Weights of a small mixture-of-experts language model, trained from scratch on English Wikipedia.
Size: width 128, vocabulary 10075.
Experts: 128 experts in each of 8 layers, 4 picks a token, a sigmoid router, a shared expert of 64 neurons.
Training: a variant of Muon for the experts, 5650 steps.
Below are experts of layer 6 (counted from 0) of a mixture-of-experts language model. Rows are named router (the router's row for the expert), up (a neuron's input weights, with its number), down (a neuron's output weights, with its number) and show model dimensions 0-127. Each number is 128 + 24 x the weight over its row's rms, rounded and kept within 0 to 255. Numbers have three digits each.
After each expert's rows: a language model's description of what the expert responds to. This comes from a sample of Wikipedia text that the model never trained on.

# expert 41
router:116105128108190106154107107107126121169128113167114145121122131123132166104126092151129176092121135133115127139148110132091139123126124153127172101143055107137130136095162125117109134162151136126124131135135160125132153110160093172151127136174152108100147174132097112134132127124183097101113128112107162122122134087137106119121130124192122115177113171138142169138148103144104129104093
up2:120123136094126127117064136097127133165130112127106117138175154105090134112123131113127121106132131098169100103124070164102134119155158132148124085111123123122134105133130123101138158163100173138106132105133107126168116136118167170097108142170135101066129140134115125118116163123140160096123133138111147113104131135146125135092098110140102090174123115077104097159104131169105086153146
down2:123118152119120100135149119125136104134116119118163113096110121155099150113089144123115152153106157128078120131111138093160125131161159118147104122085123090157142132100155138119064133106125081106136147159115131145102155195120134153139150142095099158123117099106085153097100141115124169098162121146127094124112150110136137143159145095160145138077125118182132127087134107085105118122130
up3:105080154122161131137090171172145139083166085173121112132179115116133185149149133131155134113121129104128149114150173102067139113110132148105145157128070130132179143101148115109135140123110112134102158078115132135129140077136107138137125141140124154106132124139136098073115106137117130126151129150098098124147109121159146143105128084137116122151116175114146142139113143139128120137167
down3:134113124152117136126099161177148119122108122120102107097137135142125107126107134067103121114106115150145149113112138132102109122169103135140164156094062150115143138132104094087143144116183142121111133110118090105125113136122133164152093097129090144137123087154130103138187125146156121120110137144081113124184088109128157083168149137154129142121183145130154141128134142122121128160161
up4:116132137123139118107103158058103118119135114109096115126171135106141132117134129173090169099115121122128168118160138124155171097098121146143153169138078094125128141149084119088109133114127131132126089086120135140146141077131130138139138130152182138123119135124157102174125123121105129096093117084082127145119117112125121140123148092146105144109158106119166163123151137148158181094112
down4:160140161107155134102100141154140121159157120155127110144111181076133085104156143142092121117142136110161123112088164132126154154153113139128131116165110131123111115130118140105099144129150118134118122131098117080146093182192081104138132151137169186133113152103132142134087091135120124103098086071135104102111122157147124153094147124132139137111119114147147097097121128142138123112104
up5:101074137128142101125074097125156134160158124139122137151137150138170130118117087079108173081104136104163111131129127112123133142108111132141175164128117127102112154134156137118151110121162125137129138117185186134138129113101122205147152137180146124132124129122084118162133112118138116147128152113176187128125139108135122110131105148101156125155108116116136108094130151115092130124102
down5:116116152142165161142130117141096121134141143139185173120081165125066111130119183123128124137147116131125143194125175117120084119138147108131106109151135135097121114157123138160098091150147143083092122149107153127109132132112122132165119167155126132153159131117126127125120162141095154145090155119134091126141168139131136133137154130141176108116153124130109127170155119114173175163152
up6:125127136096167077191097118141133122137138168093113166136117118121126149124140131139130149155148136164136152139098125118104110160099127082112152061147091151142124149135125126128111118125136128192108150129135140144128135129138078086123096122129110088138170099120090081150137169121164143092140144107117164122105108070116136146070126095102139098149131131118140148124136116129140119129136
down6:134149094108122141097107115170132134127131145116122096120125108161139142142132175121142133119130098108154135093145068151171128114130126175142146121161178118085133149097074105149139120145113136137090146133100091108126109153094144093168108163136139110149184123121144113126163141144155105152112103128160117146118095119135084124147111184104117105104140155134075126148110134145129085148143
up7:101101123141157154161118095104129125156120127125097165128104209135125128115142080140122142117136163087133118150150129148104133117106149111107127109139088151108151112132163064088115123142116142098169151134138086118137129146131129196122108088161098140145105147106110157157107117134145098133157097134099142109169154131114089084135128133153123114109098135157120111112102145100149119107100
down7:142151117180098159125135130151127133111100084151154163136127148176120068147113176128112144112100126119093129156155106153171172130105132112108147106141140161139118117124150107080139130158137140145103140147133109145099109122143106118149101117148147160154161162118088132147120124169099145136169132100137161118153157118131110158119104127161131168157150090142156123126152129129168116134062
It responds to: Digits, decimal points and colons inside numbers in data tables and infoboxes: temperatures, coordinates, elevations, race times, scores.

# expert 14
router:113153071129129156125114102117164162146120094131155176094117148129108159099143095142151188150097136128102125108158102131096077095134106091112161112107097075116142108162099129138164167171132157135128164114130127152170134123139133120124156129141102140101109126102126121136142161109124112094106148180147118120115144129106145151123104127101091110115098114124143143119106120105134181123155
up3:115102107148103164152131099113152130172094148163117151107108133127106110110156114139138167164109117127084119112095118100116092106145130158118140108115117061121118139140106100136164115150083131143120124077155139166150127089128114118119124119159141140167106117149120175125128148113130105135105098192135126146074141101111133172152117111147106146135145168164100137117152081109136135112151
down3:164109185123114157132125161110120151135147116112157161118148128122086114199153155139139117121096126136117139093079094116141115128151139125141135152123119119079126147146149114145097127113104131094126130090143181121135060080143102110127112119082088110149126095128147157128140129158092123135156146150149106130111120158091129117105120156135084095108158092119128126115115166100140104105136
up4:099148128159136153100090112112089117134132109091137140109155154153142164125146106145143143128119141085163114125116121154045113119145140138082160119138093081083121130139165085135113128141137140159129102113126136146138114135139146114110164144143107111128083148128131109107115184088143148100156132162117158174128154085172090139103120108134147133100103145119144144152115129112117170110114
down4:117106197097119168099097073063128131124124120097119157164131123128150150133153122102173095123095109119152143123108185149103158086111142125074142101119159118115117094156131115139101151103116135167119103143115115115106148142123158156120108174156141137146146115125153109135121126165139143114130156114126124155113103112100155116111168133115112133169094099153107159120166123109134142131120
up5:146181116134108111154105090134146118125091115117155174162103146146127141160152145101144136143116127120131101135124149170121122084138116127145181127082104132087175113150098114180096171128132146134137181169144096150156142155112135134142118161183131136134096157107090129133102155124140146115132129156118137126126129136096122151133126095108061132137163152147163139140130090129111125150142
down5:114120120108146130135131124140111092149143092114111154087075104144096149166136128106104096114140127138146127128093135141117171138117169156102183108130137117167065152126155118117126116121142159112138111136147120066172130163098178135145174163115139127147149140139121142120133123108122145119122150095108141186109127134145120157142127166131147186127148121095150188128142153146111118137114
up6:086174110087109129156103123120149167126122129142152160099147139150131147137127127155124167133064114128095120120115101124137090092122160145156131134130108110110102103098113135146160157099107164066110169130123136135096170111114133128103140159149141126102118136133113125170157184121142133104121167127131075092168142161133168158116132144120116107139127137141161144092133132133079159125110
down6:103141148115126106128170132141103166120121130125164088112086118154083143165108129145093199113157134133115134162115121131116139138110102077179138152132131102102155121105136124106147135137110156152150141107132148164078082142119092109126119093058162143155095121137129112130137134087111132118141151080146128111126176136109159095111140112106136138102129142125152132104166117124110107140106
up7:091158126134134108081114083123125154172084095174150148118110119108118111112107132138102169139126127128127145164144133109107130099131095032102141125078108122112145129160083126117137157117105112118098164094140123131112180079146118138151136140138112147127115138117128120144148139147098100121131159137098093081149146134153096132113127126134112131131134132156146176138131098166120145159128
down7:160151121165092178146138150142143111150125149117111163066137137124108116116120106145097147117083138151137169108124086138129173149105118129131157103151099105094130129125135130081147157083103149108090122115147116123128141131112162158114112130092103146171132127128114126141137119133095137104171066099087133163173128101102116122144113119111142108092078156149155116144127147129103095119112
up8:091128128101104137135110072121192165151107155116147181114149176116147132113143125151103119155157108176141123151168148129141175140107112093118164112147116130142129115139095140125147164120147136093120105108132113119128120108151109144126163133154174111109120135118104131111136168120108162093089171115091083148130145131106136091109137100132165106118118174089105151133126124161123144148142
down8:109090124150155111116127148113133117119124155135149148100154114132132113093116118129153114119129086135091151104156106140122128169094092115099104110121175177135162129123113122116106152135144109120081094133100149108093173106135128079094123108080122157127177129073161117088154115101151167131089126122140136079134169107104153146143123095132134127133164128128103123143129110130140067118126
It responds to: Clitic s or m after apostrophes, plus auxiliaries and subject pronouns in quoted speech or titles, such as What's, I'm, did, will, not.

# expert 16
router:102176099089151119155100102149136152141110134115128120101096138134137107137154108145101164064116194175097143111144157122147130096113128149091140120094101142104117119103123083148095146134106125151150156124098131084137163150151107157128065109165120115114140141138097112099165141133156140130165134146140114116147169144153130117149105138146177111134153131148135161114103120102142124127122
up0:118108138126184113132144130133173113159113150123124127142096138097161094109128118112138138141099152147070108116170135122127120144121157144120146110150118120111154168112126160115117100134123127152142120103065143123111167122187172160099149110197083129129121104135135148154154124111123087115138165151112116099124140087108118121122123151154154109092169123140133147107123098150106145131186
down0:094109103124126110117153136108139132146106182126109156127091157116107127115153137127149149165106158143121121090110163099124175152101119140120091122104143107106099151137095144097103119143119137169158124118082111160161124127141161125068106172109160118137094103139103117111099092169118116121091120134120130102107130128122158144145111172135120145107161135097142054144100105148149106101149
up1:136149151121142135165108153104143126160158131115136120092148104154165096154145122176127148140130179148106129148136110157136141112152093138127118169146092100118083133099119105132108119184100172120110165132124154138120163117158107122117123084136111109150117169160103096146171169135130118146140079113125132139127151127130137141077128137148144127134087128124091139107106077075125124121084
down1:112113142127173144120131132106160122110141128143109118148112127089140120188178128115126092138109116121148131086109137137128139151156079126093118132108075116136149112113085122109122140103135134104094093097123111139063132160152137123131133125136117164131140095157149113118167172134127116154130116165143135134098159145154180108074109091126129088145062115167097111151124148127144137111129
up2:132141132110101104148120098115131161109086095125123145090132170103101127108161113091127143117132147156119106122137166129113109080133167119118140165121114160169124123095118116178090090135145124108182142145109155108135145132124110150101107198126119122123107188115146095118163112115136148133128067116168085114147147114115154110150129139160143108136114166121135141112117140115115127157175
down2:167097107115136151131129148138120167147097124122132139104086127066120154100107161109114148116134122136162113134122113108128114125118122113155117100115077170138162081113128130182097115152156135087109149132144115117101139126107080134078121140144121102176149150131127088089117108123096155114124120098109120159163076123129152126113145127137152167148159142109121174173148133158097131150115
up3:131141120118189109119131123152108138156140176137196146121108118102139087089105113112115166125130128127116127150133130079106136099137134118097129112101103146146126166131150111157080151145127095167140134100121119119139140117132091172113125100171130124127147163161114119131097130069134162123148143138096122089154136126120101108109103137133139152140110157129134075129129129095166201148111
down3:145157118151155138118130114106158135144139100130137153055120101142135132096145131090120130136128147137130153112186150122148148089085118084103165151105153159107109096137076150146113158092140136164111138136101115137118138132109120147116111111112131119104126086113127171101117144153145120135124123116131133103109144135104117099182147123119094141147071162143083146149163144169143189129130
up4:091129102113170139149094093105184116126081111126114184104098101141146136132192085117111134096111174147099169131113133133129124105114140118146131114158132145112095126105134123116106154091151117169137149130122090115148146138160099104137117157176133120151139149154149098169106138123110104152116139127135094114138116108169144132118116164166157126120141127130128186152124123158172110142146
down4:118139169151148137165123158168134098143127107143105117071127105134154115183143111141092109090120116113098161102127130110124100159155156130174141120137157110125111127126150127116079115167119145160139111150144168111158124094121122147144132087148151091114108132110134151154165099142095139128098160149131094157164166065132145151144119110140124090118114103134134131133170159149153159119150
up5:103162123133125132156122075110155121186113100134094147109107147129136162143112141107129152117119166177114133153157104168116126115116125156134140108130077119149118117101142136111071107124122145172175116098138079117146107134175121134103126158135148119131152134119096141137188142154138159129179126162155081125156135090131145135109092137177149114109112117165113139130125121127110166142127
down5:159155107140166159124115130143123124105149082197114123150147133127119156108145111153129144145112147133143125182131121131134118134151087185130115085127122143076132101116134089145134068133102156182172137134131110155124144107116140172125130138155130118147176114117125152141130112119136136114153122116150126155130067147138158098122116103165100157130173086114098088110134105112120112134144
It responds to: Short word pieces inside longer words, often before suffixes like -ation or -ate, such as ar in invariant, ig in navigating, el.

# expert 31
router:086144134079124146131086122146106149106103118170118152124143133106089120138134100119121158142127127154122103112134153113134106107082145127084171155107104062176094129119115135177117146130121156102140180130089138147176159120126171141116139181138116171130136118121104102105133131075130122139125127089127140139149130132107116148158124129159133117165128151138103168123107120179099125113126
up3:158106132131107099124109128116118142088100134135122130146100133130147137146167150097116137134110126126134146081119157170160119111072136114083173077156150102121126176142090093178121135136129150119126141145133141160117153119127178129114113124126090117126131090128092078112120092151176118168153118139115195161169145121122138131118166150165138115137117134120104131155118118151124147165143
down3:138127177134165124145128130097146128170126086146122110098088135118099118122148132104156101120085139159115111131156154127107108108142144116135130137160094132143106070157151124135170193108124141120160069170160127081134055107125129120077130135109137139106130098154106132137103120150135138166116103095147105136145129124101154167123095153134135113157123140140123136144164117143098111117134
up4:161145166118128129146124097150138132127109102116154134116116139113153113128136080107185167122104126154089138131104142091132120098087176122126131121132145101126073088131127128117156147142136167077147159150138115134147152117142161118123100157146133122204119131193101136135107147104109084158161130119144140154152127124109111139155138125163116172119159135092086105129118131143135153159123
down4:135073104109129093121126106041115125100145135134125105092146145076096145139120152114135080140146112126139146136106132124119127129121149157114129125101117150120127104151121156139102175128120152112136119112142141071104151114103169128137143145112161122125152074158128138138122127122146114101115144186119081159122097165117109112110132097112146096156158152129092084160161141146159147113107
up5:097154131117152076158118117108098139152077117144070121158136116156122139132088131156124146128123145138143141145134130149131129128091153125132118155127113101104059100128164104170132122142127141131155166141127164128168117108115122184105140156159084146097136127157142080128171152132150150166136112094127125148141137131151147150115142141108100106143160116115118135114115169128095117077076
down5:145120143100133125144120144092113180130100132100127157114120135124145110159125096132102102126085132101097119158116133129110129121101139115112112089139154133113119121095112157085140103110169122094172124148196154128125129134090139133129118159117077142148064154134134121126095126149152155096104133110157128138135127145139144123177117137134115163076156097110119122112144154203102136088122
up6:115165077144146159123070102153083171118121151146145101153147122057105130124139145145106143173162115105130115118142102133123110131120166109082138119134129148116150185118139129134133134153127125106154168144122160152161124130146106113142151105103103116115089088159146122092098126084171131121137137107115121133089107166122145149158081125127093125148119122125124151121113129112076153126118
down6:134120150116102133134120122122138126122145132116081073150082162170107102125154082078125101122120158115147135135124127117109171172107132121117092150183125141139151121084099136142114140150116125129139143121126167100160184157124142107110128119125160119120108115128132135127177126165123096100154166143137136161102085138132075138128080141090120125158118136152081156115123162092113118141114
up7:112164121098128166131103133145073138119136123146132071111115139117136127154129115099172165131123067121092109118179141186134115116105126130112145142152135116147092151127089084162116152163150103116131115117139110139123185157125126092130124122111145133132134105178104115123120117126096121143154126113120121196144129149108094159120122125148101140159079144143150133137121140175147148087111
down7:147139135080134112154123146117103132136187160136122152125085204120151100146095134146121103145150110109139147089160121133124164094156106140148122165139119152149111121116115151142112140136142099123097152091091078120125141113161141112166106111074133118113148127148121179102118128125118102139192110079148138127119119153086078138101126159133110138111153132132143105142116122128146119128092
up8:098154101120128127136103126150102147150105120189162121113125118110097124094144135156110141126162136109118137145087144152126113136096137142091156133112165127131143113111157138160112139116120137132098167147105155161157126122119161139111145118094146151179120134094111113104128146111122092122120168143105154123105126129148118122088142140145183098207146165147115125122065104186143129093140
down8:133131109136089146084217200135116150103146116103153149124101119130143136169091143108090138121152127093173066144109127143123133159117092151133144137110158150150134099131099133108147114106137135110138105158134103136142098104115135074146168127119109137168134139114129159136131094125108102139126120105151098120123144121129129108149126170127123161177140145119102144136101166143095108145123
It responds to: Final syllables ending foreign personal and place names, in tables and lists, such as -ov, -ka, -ini, Nakhon, Shakuntala.

# expert 29
router:093163098123147111091078083134096126122155095142175140132138095160092104125144115188119138135165139129101129101144185137161138107132130154116140144119098108129121114108108123153127154119114164126101125101091158083150133154124134153138170118176135162140113127117124120089170102103129106106121155126106147167175113157118124152116116161126091145142116142126124131101129080122148144113091
up1:111107142153149134111105115162077150140122114122150132100132140143118100146159136182128134146152102146117150139165086126114090107110140166128088111116090087126146109137179134124115160129148096130085110129124114127151113146132128139099183141192098134185143156110117142134199123128137118087124139101128175146122170173120136144148109135106115116111141131101127154115115140113090112111123
down1:120121103112106124118151145138061183123114172095103115161127103137141132114105126111127039172100147127138120105107156128130087098097134140092145147141133119143139162151173112151137078126185119168130102153184125148126113146138127149135158120131128102106157126102108122143124110117129119126137124101094125154085119133140145126104157112123154114111100119126125115090130143086136164129155
up2:090131108143129092128090105111063159100150092133150152120123121144075135127132129149114095124146122128114098130136165190101099128129141124150150101084125126124106127127144099187119124093120134117148139108118142074144136154125084128114152112150138111116106116171148088113135162116156122112140122129157147117098090181147093151089136110139139106134121128148143181093114094133152112113103
down2:097142124151125146129124154077122137110169158132140134161139128138131140120064133114086104121110147183153047125100125115119117152122141162165135132130167143128118144154120112152169137107074141130129172115175114140099113092125119132103137131142124112133140103107072185125099119106129119171079107164182145108119135130117122119136114136117129153145148119119154130150088127134123110133126
up3:115091145130168145157115110129094120162131141135157156118151105158149129146171122146174124185140113144138103099127124144106154121172137132134136154148120101145150156086120101117095152127147170134123170101146122126121100166146142125107147165166133161125127144110113149062153133141139125115072136119138167173139113163119120110094117136112114118089120137094108129097060122109147116109120
down3:122104119088121142151117155099114137132145146156185114126160132159067072148136128145130109193127152168193117146115103160154150127166144147124145066149110114150130100129119160136138104135126146114127098112100137102154183155132121124123146133144137103147113136132119123112158149084102140118142136150129156133126160097064132134111117133112109135174146126154131130093136115104137148104126
up4:095128114158173123107108084071134089120162096124143132123078118170130093139125114165109161133161134103111122074164204143121129095127118151089145133123121108136126130136130130090125120105096148122119109129142119149123171159142157152138118140146101123130122127110121132088132112096107141083111124136079150131128147109128123130121143133187114108092103111122110118095129102178121166134153
down4:112108137110177112125118133143165113166132130145130122125093099134100148127128117160131072140133100135152113131153104154118100127130151074115120131156169131169155161152132127141096154163153135078162109111136140148106152140129140147096113120168128175147176142173148135114161135106080127131136141118155121131111121137105125100107142120173112135088135144163167165085151175137148104123094
up5:151137108151153088094092087110135151118137149143156123107138081159126122090107077122180103143184163114108154100190138142135095102174143112092166134135123129161124113122116107142158170112158115150136146105086142133115148171142114146107155115155123152091093171107119132115110087129132138129118133121140133107098134140140126152103144148095108107134103138077118109096126134133121120128134
down5:139118123128111086085141114158138106117099097155098113128093168135113137139177097118110186103158128121123107118125118128158074170140114153119118103119177085140114133113164110126174131133111122142122101150129089096098118127129091138111096130131122134108113115088168117155123104128119132091110092124128150135066087143117141157111131157134133174132107114096106120097161127129112110076139
up6:131114117154107049113111076147136106122102121107131128119114148137133088106147119137136136117099106135126158125161148155170146115144145143135146172150134130107127135099120096088096175125137131116127104108134128051189172154109117150101131153168118129159108145139112091077175108156141106110152097101089133145120137150103123163095108136142104107110111128131126111128124149129147133109120
down6:133152080191117133105132143118102145157103144107089139119112149144142105085091142109096100103128112137132149108122098119138134111147105128106140100111127129080192142120119096071113162114128146143112112086114136161189126142099147126164142127098116139164135115126171150116118161096136098149122135117105085127087160115138121113108146122140122136158128079111126156108092134112105125159094
It responds to: Middle syllables of names and rare words, like ess in Alessandri or ast in Anastasia, plus final year digits in tables.

# expert 56
router:116144117150133134129110111141109159115115108142128155101132156154095173117160102179145179143132177127081156135111112117148124110146102129128144141111103112116170124153143148119142175171144100144121181113086123146105164116106115118155134150138147118089144100187088099127129164119130130106134175137126165142156138121124094138127127120165120100131132115077104162146121124081133122087109
up3:155110127119157129139153119121139136128074142148122164123168079145109157103136128143061132134155173123130164134136119131151158135156120074119134066085113082157155173159154137159116140126125118128104137148096171073131132127153104150138146137158132116099076101122087148107130136131156155104134150132093147149135123127138132117118123116104127139168142156169125142133125098128151122116089
down3:146133173099155140110193123147112147170107073158132116134109116147113108112117112114144165137131128103123145122107147134136144087113136132133126120156118153149146152132145109123149139115148114122081121136132119102115115139143131154118129072150104146142119099117148154140135137159093136100178122086111137140152132144110178127116150102132180141147181097145161085127151086102169078123077
up4:116130123108123106129099085096123128152097102108116106109156153149118113144129122135150179146143123122094152141126114110156082087161138129151117131180065118138180154131176102153146150173135114139145118130129107158104156086092123109149108126096152131115154097166132131105076149102133131060136119114125168087152134093129130098134121121148146119137108092111132106139135111090125130125112
down4:110118107130128127118184153136119120166136106142122113120135144112139103087117142190104143150130109124121089147161114151120136160132134109152127137145133133130154129148116135210122135152118126120143138139139141139174125114112167112144160112098107135140135161076103117171152142152124153190136138086163147111115164135099135135107147180148122106120120141107118080165112160176155085129111
up5:081102106126131181161125076121141176147147079087109096157120103122116121122110103155120139110132148135163121164126165114127162141149138163117112115131111118128127149117127166118130126134130171120132153115121158141130130125137137072091119152155117117121126123163148070125153132196144137139146128126159108131132132098089155118096082143133114152129086147098148139128153131086147138098073
down5:148120155109133150139124124098128095146152130161161179093109157093151154115122121127114153140128135140111142091111113101118140181173106156135123146123158146137171093135156109146133118145112135145135122145090164117090126153121164132153119102174104139076122119132111143132108140119141123140107116138148149108090115093154141110130147142127074145111129096122163113156165101164091130209099
up6:123107123134146111136130087121173131120102126133125175157115141148158161150125143147150126115105125101139135114119126099122100137198105125160120118125151152125121125101133100164119109149130160103098116116141130133126143141119148130139108137173104065102092125138067143177157173130151077112130093138122114107112142151166132115180174138147143095131118162090135136126107127134101183103102
down6:094123114149142093139098121106130144127130156080126115125111104122134148140135114129108090103144103147151134144129161109117108146088134097089148109095098131144139157155087135079075142089167139139160160090124121129095105170095127167100094112209154146147118114129107147149100170083121124123131106126124119120125129112109092130097122158114124099100101135161110118139123105157155104136139
up7:128113141121138117137134072087159122137114128100146128125106124134149156097136100123150114097105121127125105122132138147125135147170123125149176135147094132118100153124155129125207112108121107145119089160144102124109122089088119136066127109120146124115139173146095104109161161169100117177163083131129097101134114118123107116149142125137131066122169170099148110165125103104151137137126
down7:129123175167116086117126114074113133163108152104144118152106087100158136121096084123126107120102125105122103107112094138105129179148137114141106116120146124098124126139130108116149116116109124143110140088163153144140129119090146153130133114139178071100110158135144143129186144131107151157129107164108156109106101145123117120132098124113111122103095164095145077140179077130112109094120
up8:087166120110121107137089096122087171109119110161127158102161139112114121087126122156152134136129168154111159097132102091161110143136143118106106143115114143129181150125189101152128141095121148113112140127125150150099138093172148096175095160124144137131132109109147091111102150097149088096110151128127166134146140122136150109149128122099143097150124145114081158100120158127086158132107
down8:098150111113105102115152188128139148113115126137134115116172110162070135148109125132100133096111168108122149129075087146097131170158125123142119133127156132087152109137183121116133113134101118095128172156154170131088146124134085134145118128074146127141133122117133145139126136103147126090140146122132119113139150143128156141157103111115147172128151116062140092145155115075151135137159
It responds to: Opening quotation marks before song, work or phrase titles, and sentence-initial The after a period or table cell, as in called "All Star".

# expert 60
router:107134148131127096132113080121100128140107120150134136095145166135149170097172063149142187125151121113076148151120137174150131108155122132145133106117078106147112174146152151159138161135105129120170128120165178155153130120136127093161157152134113114103128109104112113126143153116125163137078139135129172086128142111105114128118106139138132127149101139123105112138122120159082111116085
up0:106115131142128115133132102115106160133135139133107109160162121130149164082119153152146158135159099135101141099136095131120173113194102110111140113166121084165077138122116122116101124121106100142131125101119143139130072095153152113130157147156134095098094118126081092157149109169185135119124125107118146132142104113106128134170114152126156123161101131103147104145104157163090113092128
down0:170091115139124113151120155084087154127166143128113100123115129124151142088153130093133137086095171122123127101161156099132131142125091143148129127143144153122148138140103122113121159108135135143124085105123135157129115121153157168130158138137157121140145121125174123123130188121179115140098130103138127131101109146098144192159109144170094107111146114124099133165151079198111144135133
up1:079108109147136132114124121130110142148133168085108154139154103155168131097129129176142137171144117149104118174164129142071153147130127134138107139081127126131138157104158154131132152106131163090112134145096124093118140151139114129122142136142108143132116128070078078104118145116144153121138155109155175120161144129115102109066121157108130099123111159129170109123102146170139137127095
down1:099128157141101139146121144101107149094125108134141127106129163139100109073128095106131099141127080108160103188111116136141135129156124133179120121104088114114143137157134104136096136093067124131110087103095129114120138123123163129116111117107109090134161122110138139151131082129109142112167123140150154154136129129150157100145126183100129101102076117101119097131146096186099100138112
up2:101095135090135147110104044097132148128116109148142131160104138138117125151132101115123172163145151131082140132144128117119139115174135130157138148163106106168115161099162160114154118137107146103140140116158114171138154129115074100133123131102105133136104148120120117114120090143111139113148127099115162140144180176112117101153160131124126185178131137147163111100138095136135109098141
down2:099145137110075080129130158141152142128132152106139154081096106104130141131134127110138111133125118125146111098134102133127135168159088142122094180124136156161119127144126114127109131129101115106124132120148160145089114130121146118153125105090124107151106164151119165137136137116089136122180085094130121110127114151083119131119180148069092133090157145138090154143151175160082084135125
up3:116124137100156120158103130166090119101113148187124142088106149125113116121087137141122142162138147118116123099127124124192112086158127119123086128082114135183123132103134122109122111122082140118138166083101139121130154118107157110171103191149147128128147139066124106121104163143123114081107167116114170128139142114128091106161122125116136124163100136133115118134130155129114091147134
down3:150122094149133102129149129142173148180094134093135143135145100154100142110127115141105120082103147107124126129090110152125133183132137063109158132157104129102106146143165136167114151184086135123126114102162167164118130115152128160130129110101125144141144134127160121137164152123080151110093145150133091116142180137112163135174112097144137154121135107101092085132136140130139131118134
up4:129148094135097099121148157137146152120138105113162177114086172147172126126136111170144167144123118102127122143106115145137092110152134117127106110123077155098107094144138130177091162133104134117188129125125140136122070093096121123133132119150102164128170122126116137120133138077138130129106107138135120094177113126088145132144145101136151117125110123111121127061149122124102106073112
down4:127116135171129133099103139129115075137127151133096175113117126126152127079144133168109176147115141092155148158116126131150147138128153135122129131115141104153094131146147151106122149115118089129146087129105082107093132110110066124116147085148122148117122121121113169098122093157129141125136094129144089125160135096135136181123147143106092170148125151139157172184137164092101109130102
up5:126131151090126114115130073078126125128126131157115078138146110157117125113150118140102183103158142137058153173167151108118124121117135114160177114112135122126126187111140166150145145123146122096107163118133111151173155151145121113116119133108142122068112151141137167139120146137127109168119138084141172122148121126096105116137146101138128127147144118103141097098103136125144107133184
down5:106116141113112122142108130151171107128145118089086116113097135138084126121121163111088116094155130112138099117169151125147157157172151145129135150152115165123133126164139121115148127152104134140114079169153136159109076113123081056172157149097109138133158124140115110120160101141105132118095116129162121141102122135122108109080123143137121143113142168159139152102153112132167111078113
It responds to: Opening parentheses after names or values, like (rebranded or (9 February 1834, plus sentence-initial Although, Though, While, In.

# expert 57
router:136157145155143102150097108131139119151100139121160149124118121164117115110147131147110158114079142110115125126105111125092133115132135090096122087136117094135126087136130122114095158143153134098147149089163142099135160112161114179156117156182142161096139102152118110170139171111103175131074125150121149094117089155137125129137127139105136117112131129105149155098137076136119168071137
up1:122118154089155078149131110152170114138128158140145132115165159090077158102141127118081124095118127180118117104098121134098128083121151118101134121099145154157129093155131116147102122118151136107113139123127152088120145168084105114155085155167142139084130120122125145145165108112136151092092172142129103159138128110109129132134142129106186097122136146108156150102117111164124150094120
down1:083107183102130102108068141128138134149144123080099141141147125171126136128183147116117100143090092123147165100147114122076135116143112114124111102155156130100127136109090132154108164148122125127113122121154155091124124122123109115109144131156137107174136151167127155153114106145147126090109142115145159149099107103168160120110133161100100173083122121171109147092135150118158118128111
up2:126159139161115118170110103103140151145093140140113100149141150125119124141161076161094147158083134144125103117113117147063137072127146079119095145140108109105090095160159112138092161126127142125116123139166158114134112136153156168143121121173156124087103094147154123121145122119120130175129093166163161116120125111127137140158095151071133121132136122122151135141119090100135139116128
down2:150134084140097119128159109127113126116153100146138120124126146129121142097091147153154093110093137136127103126168152169118138148133131122108101132169152126135116182136095132147146130164136108109115089122118127102118126121090107097105120119151103071146131081090122143129127107087094113127118129126094177111102186081117115110144129147121120183142124125126175082179117141153121133128177
up3:129150100165116137150086097140142159119099091137112122119115136120132124135144108124139139114075121090149151088141163097125110120142098112135145081135110121138162107130127137133081156169120114156132144113178155093138106109151127158146146118210149139102144111174086116164122118132119116169100130172118142107135122131106085151111105154090138127148157154083164138126150126162112129133125
down3:133146124152101111095150161175178131133145114138132109116132119144128081104100164140159108140107167134132128113096132095157154120130134108160130135106130117116154107163147133123114162148129144090119086116150137113156124116145094158142161122114093165199128154137121126180139121129136102147111150160142125096120125175126173081115134101154106128053120121117119134092135136112101158141158
up4:137124121141166060148124160153095112103130111130145139120109092126124149108119101116099137155167140133101178130100120177084124118145134102182137134149112132114089120112083084141146136115162164131108189104147122122136150124151118145140106143155089147102159092167115093105122157098162137140127103130105107137132119144122097125136119164154115090154155109153150138134117125111122155138078
down4:097146130114111104136103138146134116141126138099098175099132086134126085131136149147159118145104147097118161122153088097098073142141103060105139150111150147087106104102114119168144100112125165145124090128100131120132168151147141122111105140138155107111159133128117146111145119154116121134087190141123118137101144145141142126140177134129132107128094128101138175119148126120185106157078
up5:141187137116138128105145132066154133138077142087133135143136144130114169092157141109150177143102143087110116145168114168145121141127162100086131109106143106121158119096119093112100112166157162148109062111158162111155120169136128105106148127154138118101131115111118106113125149125158156146140125149103121116121115141118116098130101145089105099107121169129113124121153079136123154108151
down5:055141155130098150127102098132167135129149117139102085124080092082149116091146126097102114117119155093105123135130141104166145151146112131084129098117100125140160129096096103106138126108114186174140108114122109155170127108115154110152133142114133189145115121109110135105155098091124136109158123125100101129137109108142121149119084138113131138102181118151106134124107129121170128139103
up6:144110149118130095120075137095094102098092115136131154124107134118147149127148121149140151094094135172084117138106101120114119131140107165109107071096133108134090154101155114147099154178135160084170137103134144170114117102190143163122094155133136132095103152101084122123131167114112150109123107151163138129106127142130149127133112125076112127127154125097156129115134135119102121082129
down6:140137083109140116107087160176142128095141151130124160133151137189113122153121144123096092132116133109144166152117078135165123123138115098103162090141148116169110128129138105111150107131127087125147173170145108132111092122139110146125134120141143137106115147088127109087088149149118135091194129095123097101093114147134119121130139125162123170138122149110179074141119122132156116114109
It responds to: Digits and ordinal parts like th, nd, teen, six, four in numbers and dates, and th inside words like Birthday.